From a checkpoint of a small mixture-of-experts model trained on Wikipedia.
Experts: 128 experts in each of 4 layers, a sigmoid router.
Below are experts of layer 5 (counted from 0) of a mixture-of-experts language model. Rows are named router (the router's row for the expert), gate (a neuron's input weights, with its number), up (a neuron's input weights, with its number) and show model dimensions 0-255. Each number is 128 + 24 x the weight over its row's rms, rounded and kept within 0 to 255. Numbers have three digits each.
After each expert's rows: "comes after" lists some tokens at least twice as common just before its tokens as in all text. This comes from a sample of Wikipedia text that the model never trained on. Tokens count by the router's weight.

# expert 105
router:077148112110146114141148067171125141091134135134089079140121110154158129149125129142087154135160153165129136152098118124160105097164122123108124120127104119123152115075075090154129145136127123137147121067121115151133127149119158107155163142115146110104135111107095109097108130121157102156124105094102145145113099168161138094101041149117095097090137149130146112152170129156123159140131131127112141106107163147108111100089133099116116112146120084141120133102107137091101152122179123145127154156087115091119149132151141098114142097138149133110136106113149119151127123117130098111134091102124121115164134125151136177120158115117100129110101139136130149144104168136103130170147132126130079108152107154144114150142118119121194144114161111141140074119151118094145159127103083
gate0:113122157175158115111128103152114134189124131150105125154111120137126098105129131124122156142122177151127142123112118087115123080112133099108134125136164084090082130125135132094147120122136168107156103146108133190106125109126106143063121099155110162123135102107113134168134114155153100101133123095110204175112146136142147125149101130132138145074153159147087145151136128161142144128132096134134141162181126155171145074126154121114128119136159130129108145154110142173135125178160099084140157116135117109113072165154121139154117143113128136131138127154124126135108126133147116086126109099135129201159146156101133111128132148151126117143129116111113124142114176168067118098140127126124121104151108113120102127127114146153130114102158148139083117100119093123155158151128084
up0:146110147161172139135115141132125144086128153106145146134152133100097149144121122115110135120106154141106089149109148133143093114098153133120153110104117127147086069139141154116125133153117129121171133152133129123160087097123105147118103122132119159173110153146152113173132138155114101137179157131126137188128133103074115127118117173138131137124129133088140152132131113111081103147114163174103100119132108140085094114102104151087124085103143125134105122147139161140149150122137151095136149136140132159113117130096147133192102100140128090100109150155147144151101110126136117099083124106132136146191129110107142141171127153116154112135146137113173143117081118154127125121054114071159151122112139172157106131108068164167153131093130125153154100123120109120106158128122099
comes after: " |", "-", ",", " K", " H", " by"

# expert 126
router:110112094140115133105140096161116141120131130138105088163084126151144126125138134138099130103169143147133120157083127115143124071178146094095117126106104132101138093107101096136125134143104118145135087088116101128125087145127171123167161139104147121079126117103111118103122109104139106130145112118112124132123125119132103122091077111110112092115161152146169163180178138143130176147121159130083149138141163148112125116078125082097111099148112115129114097114118111096117130117175113171113160159139115092120136121137130102157125126168127127103114137101124117149144116114111108129139084096106108156154153099151110144116116099143103137085103117122134126171142182129114091159132139108119092085136119136134119165101145096117151156129136138154112081140138177089110149121062080
gate0:122121181136164118118135128136128149120154095140113155126120121130093139085139083155127158119147153165113110143121105138146118116104106099139142125145111125159129127092141109105128101162122132140114108112110162088090169123128142127123126084150128137164126167091133161150125138126183125120165118121147125188112154137138145102146118120065118140168195104128174150094126128161109103086177144125092138085100122162087110122136124140147132123151117138118111124117130167135147125181138201112153112149132075121134132095127150155126099129118100079149141130131154151174119121113081108121108097163150108097102133129143155170154127109111112152129134133135108116120111159151109151121154089131151126105075131116147123158139132128094176162115135113133120129147149078102117163121086095
up0:109122124117153107127134138091133142110121139148153090133139114102121137141133095152134166133145144124122111120140128129141148104148123177157128112147120135127111145125114128124112138122049139140105074080148126114128194132152141121151083141144106132140120131150134130116144120122121108113182144161143140101178141109149100144165138129112102131123145132121164126106090144160094081161132116129123128169170117141093144094116147124107135091120124089116116118092077086149159099140134135140157156119129101091125103075133117158161093123136096101194121138082157161118170134149106176127127128099116112129194143121160136142148161139121169127143141152085126083157135132145095141158093120157127150138079093170189121134110119161106129167115135102135093112152134114133121158138110123
comes after: " |", " (", " \"", "-", ".\n\n", "."

# expert 96
router:111128093153128155151108139181102148099115140127130138152114134168146126090152156115066125122159116112152097146106140150146125072161154087173128141148138125132146106120106102135104132149141109127152142080150098134111091148139200114141132135109120128125121087110097140114121137133183107125116132127131143120130143125147141123111040124111113109093153137112158156133183117139151161124121124173104112159118139144109141109074163062125063118145124111167098152119123155128128140122129109142096144136110130082082126109135096128137108078147136136104147106097144141132145147111125126152120127096122107138140092100158115139132135129104134148152134092132116143175141141120136133149157116139102112119130111135120109157133128099138164137144199105166106077115107144084128112136096079
gate0:111151111080133147112148134144114106108112116099180108088113148159157150116124149108162135143151128126147130127109104114111143168178111182125102141131132133130145087137129121117160132116108108133111091142097107110118154142097114057106093141132153118154166131165116170138112095112132103121086158151138093150084131143114104129105135111182101145126151082123170107138151114138114077121159101100144136162095115109135121101153108147126150132132169112144107131125143140114117144131126120120098150126131170108093168171109135114132132125145159140114100128113129155138122139125159089128135070155137103130123134124147113134121092086144151172125125089092128126129149172118143111109095156100128107129082135116190113158185105161155083122094095164140145095141101168156163119121148105
up0:140161125143133108140145135116163085075126152140185128112116137125091150141123148105142142134117126107111093082129122097099105138156125156168122128150140117120111151142108114129166133139128130116092099158124083100128141137128120148051120156136123105148200116138146125112103125123122085103097128139096091147125116136145151112134123175172111129147139116120144115116131097119127112126153119083161107159129122126123120097149118100139130155141141117167176161131146145131095099134111125144139103062117100130147140147099173149087072128064098141129104100135171140114130170135124130130073119106151139104132141105138085133148134150112144190117109138120162129127119145141150162152063124067126099123121122106138125133110120132117172119136130113175173103107102112098155141130098131
comes after: " ", " |", ".", ";", "–", " −"

# expert 12
router:061123081137119115132126079202100123148123106138109080147114109136161129123114099128126148134187133142136107175132129126116106078160118136111106122129114117114165096070097135110140134146109104138124080119141112140127084123107198097148163123136130123098140077088109156125121137118138130138140134119156134148150118145156144133113109128139102078110152126135127132107134110093101160155117139147112136130118192166093127125102140070137024089164124124132078091110106155105120149130155124132105146136148148115107161126135111107160101120150141138123101127128134140136104099124128093132138117087128087145141153134116104131110114107106103139140120141144148133129135152135148092154148133155109098161120124136126112168143090101143158115100139097167111107139119146115133126126146086
gate0:130150119150110129201118111141137123110125114122115083125163152113168123122152123122107120092099169162136160163131164123195123132146109095144109158095129108130137105114153127143115103114140127130149155094128146087146163115116111076176134141151178092096141124155110074140121139113115126179144138146165123085138130117156140106089109108129123123115162111122109139145142129224162154137102159108128127111134104124104106144104146142120156130124096113096132147149075178116141121146146092161129128156129150116174125116116112133161131155169144135112162096142126130147141110099137131127142149123177165109145124084159114154101148097084121121116129045135108123176131155159140148122131133125137154107145130138124108135143076131122128139152128153148113106108137111123106118097112143
up0:114007091145112113131066126115119180127139147136122128136153120152082141096127126114127127125098089112112138162094137127159123147126117120152148071085127136136133135167144144121100143102140162160106153116115143149152114128117151113116131136162156141104136131149123154121152150150164173142135138125118106117117119088084175139129127125136167149113144115103144133138143175151084116109074119097103194100075120141140087130119148154148158095130115120106124087104111117146095119112107121116156089119109121088127130115160108125134136137144129136127159078117116146160095133122108104112143142130095146098128135103127164116122132135100116140129106159129093124134101165143087118108154140097135097134126108127124133136158170118128098182152143136143083152111146130141105174163116152
comes after: "0", "1", ")", "2", "3", "4"

# expert 33
router:116095112145137119116109118183102123108106106123124112147119112162132132105216091154082149137143128127142135158110120120156118095152099095122071141137118110117134116099095110152127130145139120148157118122129114128137081131133178152162170124121139133127121085073106107125152133139177126095106138101133139148145151137181122128100102114122117092104149148109129153153177110138132151158153138140117106158093198153083130130081131139180044123143132088171127088128130145134110130079172133155139145133111122084103157135111131111122143131134151124103126142110095142127079107109141095144126124107101112136142134140141109182128110120096131134126120152159149147126106128129119140141133112159117117072147116152105124164124114087134143135102102100134112107112117153090124123135084118
gate0:125166116100139146105168113158122069140162117092127177142109148093105133144179145187092137108172128148162128129130166143107145145166101179132116094115124153151185160113146109143129119147129093094128089116157136168117143113112157123121118132151157149112171098117120177156095130084127123170163108148099123097130151121119144132138118121117149156119117136166095117160114124084084119098131107116139092151107094131161127119134131137148125149104099189120112143092116177157129128139132130166129112153152132097136094134108091150124119125146139151114104167110115157116123121135100154119112139119126155086166115147129137132151135081141133111124160112099128126124115152156144134117080127086086086134103122121131110121138118110140171178171109093132137079137131141117113165106129147
up0:103112136146149137102158115147108152148118085095082120140134135132085076143163132111128113156150157113173180149150158132141154109143126088079138142124106105086141138108155137119140128132151106124096144128138188153104176111120095119131132161120112123129085147107161136154129139115096149164160188136107110146096136137121154162117122124156092064128128129147124129146122132123174164131114137098123100103158108149127137147114117120112136148105097131137143107133111112134064086112170112109113127144090113141133117093141124111105141124129158114158111096115120145081115099152097158101134103152133121118103096140149108130100196138117123098118079129125140148143091127159103091113148084128069172105127158106122106171162148093125137111109121127128085114141130161142123112099108121
comes after: " of", " in", " for", " to", " at", " on"

# expert 38
router:066120089132119147130081141180100149093121128142123141142144147138132134086136097100085152119150105142132118152104113122163099102142133099124120116138148123119153108123091124154095137130153124133171130086127124138136109148114202121173165113125103114086147066119109124113138138147152097112148134164114097095120153111125138141104070119124129065105147118135157147127173103140133146094112136157120110133121139182109137114105161073124065123168154091145104138111110123126144124089147115117130158138113113113116143112138109148132097076152158125125134097135121135122132098123120084154172105071121112126136106104141109123143137139096083142142106110129116109167112134134136074151131120136118121097153139131136099144140106094155144130133175074158108102139102130096131146116094095
gate0:125169103135144156111133083152093121176150125137092108151148151131115114156157155135156095129172133112153159117109119134142111129108141160107136168175127148159098144138141131113146121143108150133148104112074163139157143112115132144155147143130148119122119123127125091151098129073144130087118113157138113131180117154143115093104119183107156133172163153161127160148055145126077147132169084141107087111137138128122131148126103117110122149148117129164122133114119113125075134118091076136133162149081114101123094116137118086141158161128112129088104141129110128131111145095113125125129100167149138142151128093086122121083120061124165073096111126149124152140109120101133154138095127180144115123130094118101142137103125098143079096093116142133162127123132122127147137143130148
up0:090139122103156147097122125139112156144101141142104121102117095099119128119122119146121114126125141151144127134162164147134103139157104178090144182123156151120126113122144088140124105132110124147121123120099158146160137142115118097146103107123135151152058130131150123139100161138177117093132120159156082106156091124159137123132121136090173098135133109099110134164126120110113130100117196114089115095137139098135131158129130139115138145147135131132122184165121106161123124079147082138117127151065127119133118138103075086171130121137123169101104173145126133147149142174102160148073107141126105125141100105131128142121150099100142070161115142136122166115123115079122136091161154130165125130170161093131104124154120137097139154141112114099142151157105099096124080130103091
comes after: " |", " ", ";", "–", "0", "1"

# expert 67
router:105140083133109129110129124158090140125116116137135136133105110127167134110158136140136147125185161141100130148080110118175083067162111126143122126135126108127136089128117137137131148133104089114152148083134081145142106154107155134160150150144144133111123076078102115123139132123171103120116132131144111101153126141134125154106057118116123123132162116117179167142166102127138137123095113169083105116129162139105132100106118116093072092143157105165126124135124132105143162109130102120124171151118100116094145111129117123140098088155174111110123155130136120108106120095129097140134117100156099158135111133126129128139108155116089117123120123165142111159117147141149111174139110147096132104115132167159145172126076087114172147120153117195123093119139141130130147092088070
gate0:107131109170097135153113062191122107120134130121147100124152114149120139137153103138110119117113122163143126139078127110131138134138112128107122136129143114104140111135132094124126079113164086131146167127098148131140179157098146154085177096110154128105125143132149153124167124115127091144134136145106075169123151157128144082136109182131089093125128091150167147133097100102127105137118131079083134149085166139113152124153126100150118146149179111132090076113132156141139116146119114125133130149189129086130101118117157115111096101092115126103148114162131110184130116113135106128165125154135168150122090169075105105142102125114132116120142083137082154149106114119129133146163134154120129137111144122115077113119119116137160136105117137133118145126085091117115160094103136
up0:137157104130110140116140104147139112126128138146168122139128114110091157116107150167115145126111165119103108136166157116140119124112103130176165133114148109139137105104181136139121159117097164132052117112133127121155139112122136102101126150114156129104112165124127132121148082160060104120142138116126099112137149153165142097095139134149097122159127143164188106107101200103097101111080105097090091140146127176145144070108126127172151126143155153134130078112124130132107107131128106151149127109150119103141144125109145119133142140146131109125094132116122111116121141114132116136141138174152116159168119108081178149144120126176160168106143114145134175130134130167152141148106110132147136114096128121124126120124181143102109173132112124162105079160162109099104173102122153
comes after: " ", " |", " N", " U", " W", " M"

# expert 24
router:087091094150126112146109095144104147128104123129133129134099112144133145121182129133126127123184160140111115159132088131132118107179115092134098138120096149105167117132108092165112144155113114125158145046142102131140089110128144089156145106120147128133135101110122140134156174125156110141128108132113127137164099147181171141117088129138122091127150159151156144153145105119107147149137121174099119146135191153104103096114114070101064106168081123137079131132114157095147141112127107173122149147153112091099152130157107148121131114140146114095161120124133131154100111073134110125143131103118127159161170122138126134123086119112119095120121147131126114112123126129118097151114108150129108126143107172140151155110086114117160131118116060130112145141127120074151118137111108
gate0:123153094165136152155148127167153134124135133102152128126163096128161125093209152144151151109168161146117174123130157137117156134126151077099120157131110123092112150119172145167121128115140095110174096156130130152123089116103127147151156128118134144164165123121117110099163140127093147050139116150153173131147138121085099103107130138116158141161143116129082164143106110139160129113112149152125098177068124116139085092124136116087122145140117165110134141158147159108149127123133129099164144143145138102103091101172135155121115143129084129122141143148107142114103141104159120132134157128137112101124085136104127131138114097092152108083082110124131139080112116144126104128131125142170097149120205126084134155118137135095145129138117143129116132111141125123110134091128117
up0:121115115151149157131141103103093114094114170152096162087106130106121138113128121139145144099125124112166136111148129126161159151147157130101122158139115139113136141138137152127123123104133133130118136085201114149118184131145107142126094165136113110150163189148115113127134148143107159094123125123120153088085096098162177157154133153169108116124123103159111198167136123105150087134152092196108107134150109103112209119162101096112132123143118145106105110102105152137135127125119111112158114155156157115115170120177098111088112138153160128129112109126126103148170116117107119113131103152122126146155138128117130094150106119123164102165160111149139129144152130121146146189122145133131109129119126116159136104115118087129089132133089112133091121141141068131173125143126112
comes after: " the", " The", "'s", " his", "The", " this"

# expert 123
router:060094104142109120169145149123090133136138106131110120126116103152141142105174111107091114146184149132129135140134124121118095094160135099133122135126103138090153141117122101123105149135127141131165131083145092124127082124077149099135142108105131107146124097109109125151098144100155139115151115122145135167165118150134167115151073162131133102084123159134151139125151124183088162121111147151119119130120170180104095145077167094088074108182126117105088155127117125083114149141143122152141154104117062101118142116132132150130153144132170151097124145163126111141140117115110131140161127092149114142139135140124126118126151081101146125086127125152136151190103139101147095125156135125098116122148098136163127119122096098136155106115134105157079089134139121114134171126107123
gate0:101138114140134098127136170124139172116092156123166105148156131128120132098151155127171106134141175126163075147126128111142124124098134150108100192146137114099153149164118127176140182133151137170128140161084142078131132125127130158146124115112132114123134142128143123142158089118162105108122135156157101154181117155153110137082117157106085115112140144125139152133177132136116111151111149148163127136121136150136093156131114117115115147164148155097129144093170112095108095130127141120101130114108117094088143150144121144099143138108116151095143132168107157126126094116149099167081131125122133161156115131137133107108156153141098174145130121169166150108093109115159152126110112126084120131192126123138109119149128140152142136125158096107124148180175089146106188084124146
up0:149091091168167129124170154103096091113145157113086136122123117148151173124131148147130113138140098126123121130131151074131128108100097118100101096117117146146136144135160102146137145124110178095119119153119160107120142119092100128145131160135136086092173103114156123146102151131116146082152125093088126070197193129117134151127128118102110141126133117141129119103122124181084153141141074161131125134123150129142107158161124141100129136166124179135132093159101126120146124130111127137130101114139129129086140122151094170141113118116127111148121119099111107137093121164142132172178205143116144113102117142132075114134140124126142138112130099142084134125129120124147126111096108149128101131100070116168113072132112149153126144062120105110125113125099106142148113137130138
comes after: " the", " his", "'s", " a", " her", " their"

# expert 103
router:116158055138122151153149125159085135110120166110143114100103137172138167139176105137089106152172112123118130150106146114148098085125107101120100101134112123069136150112148148169118139118128132154157114081116126111116084162115142096128150114100148135121103091093080160162109118150169123098122146103121145128145163138127116138109041129119113084095142139132138121112156142119106135157131119131150129137152172163098136106110127114122071127142134080146141105153144113115145163089122138117149125133118100125111120157143076130105120088110165138121138111144125138147097131107122121143166163128126120132164167136153121146119105129100125122120097124135118155161115143129124153168140161160133084098135134131120135175104087107104163130127159104169112124113126128078122169099114084
gate0:122143103156128140161124161083096130124174121157128148137156114149129125124132140109118116119149127132094110119140125143159126167165129171166142101142087166110113159103162107180142142142090138091138089175156071111164102130055129120112126109123126084106106116101118156129107123128149156149129109129159133113172134153146098106132125172066112117115134129135100155155140112097122124164113136091111127173143144153108122100095122111126133110151051124127113144180149117131122128121126149099115148098139157100080108129135113116092145137131194131128160100151134146089090115131161137104129127112152141106174157144163108128154147147107127114131121135119134105152171134084123145131155180103105079118107131124117127103142141106128121154128099122132105108167142115118166095145115151
up0:102111120125110110127138156156134065139052088099133106169143115091125139119113101125133130086163170108134149193100128122137103141117129084156123121138097124152146132141124145174070088134099145089129096141119165157129088120155166144123078168129099112144141116099127087136163145125087113124118109080095132163123099108102133151135125066117128101125117136135185111146141140124143143081120116138120116159146122135123131172139138137113124098105119134150137160150150137173162112155161129138119111129144186135153127125110130143134118112169102100092153159139117134123127135115123121187159121138121135090122124129129136105177155091168095097127129151143163148059122117147133118123120127151115150117161122096128122171184140123109094124123133130118151117127117126108141137117129108
comes after: " C", " c", "C", " S", " P", " G"

# expert 53
router:110148096116101105146126115150106136083131097111158133170115103154116128130182121096107157144152128126115157166110129111133066071139080113132140120110123124084144128095087117162085170149135134114143117102140102106116065120110156088148140137097124136127133116118103134139154176114145132142146139138165079107159141115146142093115055156108130091117119151140174147137135117134113135129122138156118137165135184147086118144090128092122078148214129113137084134138128148097105156111118103175131175141149116115110145132170127169102123113104148164105114091166134139111120127111106100142170128107135107132151133119124135112166138122094119158105122118145121135140134142138118099137130097160121084105112113121134154145126115122135170130138109113159090132126147138102142099111127107
gate0:103165118107134136157115131120160075119163140095120163118156091149133089084201129136134124088111090105130156156093121100170111116108085181123146140107109168117151153122146131156115130174103138102103166140155153133129116115110112117109140150088116144151123125148109120146115152133126123138142092105094135125136100146147168107144123133110118098069096091109134145146120109169110104100124128075154136083129116124099116078128122110161123130153104106083121142104095133171105155154136156163093148102140118075110142095151120145133130138130102176135129102114145109107146090131131124145137155124144161160156146138149139105169110144126121154140130148109119108165132083091123122125099132107054110157128144125119154113134141108098113122141117152094109177119145153113154140137101100
up0:134138141086116139102120123120147080115115160163095138163102097119101086109154125116138105107115155134129124096124109076138071110129114090121125127100172112098163105098144102124153126144143095117110114100125133152067102130120126111137138144122106127130147104104120160137117124119112120133093140064130125118129114125138118122121118109156164084140160109134114143109101132124135127129071142090152097157117121151104112110145128135126123133197105108131160132112111145080173171180122111140103127137141100119185151173135149136101124113132127176138145112150119151086113182147134133133101134138167116147136110147120155134176132130120148145101124109100117160130100180165118130135116127131136153126118154158138141203129120140175116112146136091106127124136082074141154167135118067
comes after: " the", " The", "The", "'s", "==", " Budd"

# expert 68
router:100121117130116112122142092201096108128126124127134089141112119164155148138123090119118165112164127134121137177100142130137118118156078098139109093109111095113129082072111121129132111143095128115175134090132137123121101153104164080141165140143163130120115110107130156115100149107156129116120139109133112140125126144157144130101102108133111090111164096112162128119159122133129155165129144139138126151152186173086135123095122058145035107151102089134076105125130127115124144122143107107132146157157149099093145135131105103161126124175131109118119090125124128140127115146134105145140146087089116136147136112151093135134105107089080111113116104124161126150131144149119078159166124123121116138127135133159126133140092077144146152100161109171104095123137156129113139094135110
gate1:132132131132173127120102083107111116127093147129128087176172125128136166130122113139135069137094089122120099140129132107102119156116118144113131146188129111090086124149071159101106131168131116151110137131144143111138142124119174144131114160106160150106111111123136068140101158076112112074162102120146134100131149155152116103112143145134126116125116108134111164147131148131103142122075093116097145141132128087147157156103136110122152112159128183100105117106108114075120098157116090124163140161141103158137150143172142153124149129114126111154120150079169149119101104109135129140115113103137149132171164111131145116160138107136123100110122155138169149147136148149103156149097129114088101132178158128193112097110140124097149122085130125128100131100149112104151129096091122
up1:145111146112139129128128139136149135148124135141139117078131146125154097131136150107132131145112116186166148117118114139123173119145136127161126142121158118148144107123145086136175125098132098090192173173157115107098112141139136130134152116133144164144135111129124148086105145152140143161142141128097162116132139116146139131142120085115118153088132128119123115106111120160150159118145131130130143117157106143134130138109186151108131165142111118166124131190186132137165098088114166120091157122136129099119110131121143138143085163140129120112096122136120141096143153160187203172165115113107096108145099096088131121134090131086115143132115132139105121082144147085107090118104139117150143123091085081116153148134137117141140138133158125117145103086110152127114050165083150
comes after: "\n", " |\n", ")", ")\n", "\"", ".\n"

# expert 57
router:092106079151109117153105126124095135129136133136122115143103157105108121131143143140128147119180141139092124157109107114180070066183136120143119114094124111116129088145098149137138117149098112133141114099130085106119082151117138126137178130139142146105127095083097124128120142113176114101123116132128125085147102115151132107070057139112136130105176138109168144125156127141106142122113137165103098156110186146100113097107118109077081100158108133139129126153133128121130140082124092111120136144108114106111143112146102153126123107148149139140141153106127123127106133113156104103151133092131095157132142120131123119117076152108096135121124127138130137159119177127125115144162097128104132073130140151164148130133091079099144136118145132174133089111139129132143146074081071
gate0:153146089158080119099142113116144091145124118138107113135144132125133124121208115111124102109121153172181120156108157147095116118109127139092187125113123166147129137125125087078151123132124106148172133075125100119104120122098152119134113107159090167157096103112140098143140146117092143155126144090133093117152141137138137165157099121117135131162168163136177127107082063124172176108111135122102134133096120126102148155135155117115101119120165148091134136133126121142065113108144122093129151117093116121104075102157143106146120105145071092149116133111087076145138113116130120153179096122128113140124114106161156128130091150151117092120099130145094133130122126120137136129131119137171124154161143117149138121136140126134136144113169121093076129107107124113111136123131150
up0:101142131109083174156102131145088113075151121134176102110140135126117116119158157126149100119117133119111115126098176128113078135108173150151198153121134091125134109142115154121172132134170133116133132139141127096099148123118165123118169147129111128136117100120156076131129100135122130071098131091143071138148140109145125135073121153148159136148139143148175103147146116092153118065104139123102127080105131127122158132141088146111121091126124111121111093116133128160165095127105128112150120104130174126104128068112155095165138116171062138155154123127138152123137112112122103134157123117175141149126116158133119106161120131149110136133149100124114138099117159124135079140128132142113144170140104122138192138141122141166141181119119113155101138145116121135102163098116142
comes after: " ", "C", "O", "-", "N", "S"

# expert 1
router:085110076113076151105132116176129125128130120123117125138127120136163139112128126125120134116181132141122095163101108114121104086156133091087086138134137134126108093116104102161114108162132088150176126103130130156165092136096157110127154119131123136101123085080111135111123128110156112113108122116117116078137132152167156138125072129133111103140142127136183159109146102155175128135116137142105115124121165165103130120074128112113031073165112099129083128150109133121135145097138104106109142126118125106104141105135125145176097112144135131108125107133136151152143086133130111138161083090106072143123100096151111133137096137099101094155119117168122138147118132104135098150172096152144123132126118153155110118118131090118146155135136101173117094128133122135119127115094091
gate0:126120130136100157130112102140139096136123118093129137132108115139134156106127139120121159131111151175141130119088131147174092096115126124171138113066118126112117091150147140108108165156134097098147097149131112180162127126113130112132164167134145120112121153141147129130125144131104115146133163164152083069071121080157154156131119147160127132129111150134167169176132114155110157077130097135102142165192190168137131124126141130090114136130119104124178123132129158079097127106094160120148126147104114104141136107128102112128130144139121122131131154135100167168148128106118119129102144122097115123157137145150144127096147139124078137156188146142104183150146100144153114158129149151160138165128137134146098162091133108131135133104062147142095127165119127110130156110145095
up0:134091157098150155142141129133157137097142116139149158140125143078102147128110123121125110119133110124138122161113126080091114118170120144087140137122104171175123125120094116143154196060137157174100106147121094113128137143127168137157141135156155090125148113107071162100137145125118122094049134083128105159135138131139115102102145166078108118133137098084094093114123116108128145165120139145138192124106160136097147166133106131132142141134147118111117117119109094143085130111189095136146136145127121141109171134113114113096146127136067113148107142077110114098113108104130141117153143131142124121123129110132096130123158129145109094134084146108134090124094118169136132145155100104130156098140093144106122125112125099109133137155095146125166144112171132133089115136104148
comes after: " |", " |\n", ".", "|", ";", "0"

# expert 60
router:100102101155102140108121116156121135102120128149127071168091121133143125161118139118097131115195157131131155160092115091138113077165156109103101140093107121097137116086093096159109139128098120123150087115115101094100060117101159126160180144109162146096109119074118127104130131092125117131143118110137116137142145131149099123092082131116130111127150164156145140153172139133115157146142153143086132130118179158114106108086114083119108108181109142132140073104115132088129139123130094154119152158152114102124124143168136128171130103148143129102115140108135111130145103098124088145161125097124101155136150117115098155119118111137109150102101138117144131167151171149112084146144158119114105084137131132114121145107138105158148146124122135146113103125124167078118141145112081
gate0:140106095171154128113127135120133141104143124154132151154140165152130148137126140148153134132157127113141116106132107122092110116164139139173094135143110134133141152146110137088120103159073153141142083129098135139139109071109184165112127164107167140128139146103085114149152170152162094115109148137099144113148132138164149123149097125127121124152155133129132106116115094117079109152119109107111096123150166126117128186109135117113108106139130148151181111118161097120122136113121152127151111105123149134124121104112128151122140189080165120106178110097140170151098114123148071123098147139121150109138156135149114133146169183138184097147120156139164157128118148130180179138111146144097173070174138122098125159096104126107124140144134088124106150115112152144141106143147102
up0:148108106109096110140125102150137164064168105145113085139147133117116072177100148120125152115109113135124153110108101114151117124164106086088167157129108109068125128163129153161112147075103108157144121140147131106117111129179155134162130127123135124113142126132149110106114125116104129144153147131128145156127095075104112133138100121141110126131148122153155136139133150117136121111098144103096127162130145133112110086123098078128142103155152109113095116089101164171154156158144134077131171129139139159130174097145111080166142160219146125115173104154134130125157154124141060122146120122103126117118090104162117121117137132117141083129076120078122127136112151134138113124127139108136146105133163126138131129115117149127139071126115122162132138129154117099137148157155124
comes after: " (", ",", " the", " \"", " of", ":"

# expert 104
router:099122127122102099110098103180093109107117131113121093137130121158152139120143087109127141129166138148106140152102121127144120115123079100119106111100092122099120095077086127130130138136105130123182132086117080126108079157135195092153160128139144144125130112129113127117148146096146106124145147117115129148146146144151148106115096149125103087128137103111148141133158129129123171171115120158128139159134200176101138110097100095129037083147130091126071125128136116116099125127146126123144125109149085081105134116158133089164105094160138132107132111122135131125152093132124099149132152100098114135122144133132111130135105121099094109133103112123141132103104153167120121158165118122105107148129121141164135128116133059125170146108149109179104114100106151097132122101122102
gate1:132172131120129169101124114166179083116097111161092150130103131149128181106134130101127131113107163149135101125096123172124132134110088149140198153084110126153140125144077158161102141120157099144113088085131147182170158151130155143131142127103087140152136126132129106105124145137097147138135153108080142101155164097115113187128111140150167134093126146078132138103120106133122149103130126116071153136117137140121126143102155120098095111094117134135076128145135112108111127136127131123148108160122129093111098168133136103132114109147125116131116114109088127154110166110131128164079128115101109115143126151107092170091123153123131094133105129152127084125141111122133159103143160136116122131134089163115096135133102104115138149124157115119130168102121080168099150105090079
up1:128133140130107169113137147126125134105157142141140113169133113086154149088128155131148152085101130119105146096166144159193144131142115102141094141159169101095141163150114158145131081131078138104137152172155126099088093144077111110129116154142112115120107146107164116177117106096074111107113092142132098125131121174133147087135126139146120126141118152125081149128102128091085109123151136119141115161153147114143102105134117168136144150130129144139138123129141108135150103116114138167164106122145086106125124150137101167125168150141095096089145106132157109087142156116107122127086153168120168100107058127159145117164129145127143114138148121128094126125109106130177182147141114105126079139119114189112163116104163123159144108119098146121134131130144141104114144108115145
comes after: " |\n", "\n", ")\n", "\n\n", "1", ".\n"

# expert 90
router:094124131121107111150118109135100097094151129123127125141117104163136165126184134137101169113160120145096152155107136091100068067150119090115116139123091120090124126078106114138121122130110111147134138132156173118130117120114157102127165124116159074144112108088100117158159116119160159138126117088139085147159154134157121136124047136118113121109153161110134134121156121121097138128118149173120099146131167125090088076075123113125085086161143094162127133132119147163154100141157122127115145095131103118089117121128129177109104095139173132094120116131085161131127116113106107114127141100131109142146163142134110161125137112110147137141110126105154165159146174111102123128140124151119103141154110119140166157142130111116168166123151105165109095126101103107133146116096097
gate0:102153060085153133142125107135103104142150142110111143142149116168137124167149147107139156146103129119140142169141125152081145128138106126094134106122113116130163143126114120130116104140066153123110141123110155125158134114116158082147111103127122120122083136149141100144106106142110180158137148146110076130098145123168116138142146130149113107142123146075126109110130119149155158107171150128133095139133174121082134144111137142161129056122138139116111108134095140141088102147105113152184068135134145089166114132147134120122120126143106195137121174146130134132171159136118123135115085105095138134132097153122129168122125110131123107120171127183109107157156118131157184109128112160140120126151110171137190139120129137106164170114141149117124102107092137147095094161137134
up0:170082085167159134149152141110131158135158148147140123108169127131122154092132097144147117158150133084103143106157140116106162140108105156152103146080152067147140098122107159094135120116088126143184115169129095124144157121147135159147140154156121148136170134157159089136143177101148122149166138101136124138141142156135160085122143129174111117113132143116118099169108070115129145129140115160082079119148124120120077089109169111127140136130156147163107129146159131137087114143129101151174130198117119088154111139149134109150129144095098149135094128142128140100186131160164114146138125116100106152143112149113142125141133118130133128129145113139131094113122107122133150095144131135145140121105094117086135097169122176105148128123124152145106172164131151126114109132114161
comes after: " ", " (", "–", "oc", " Cal", " L"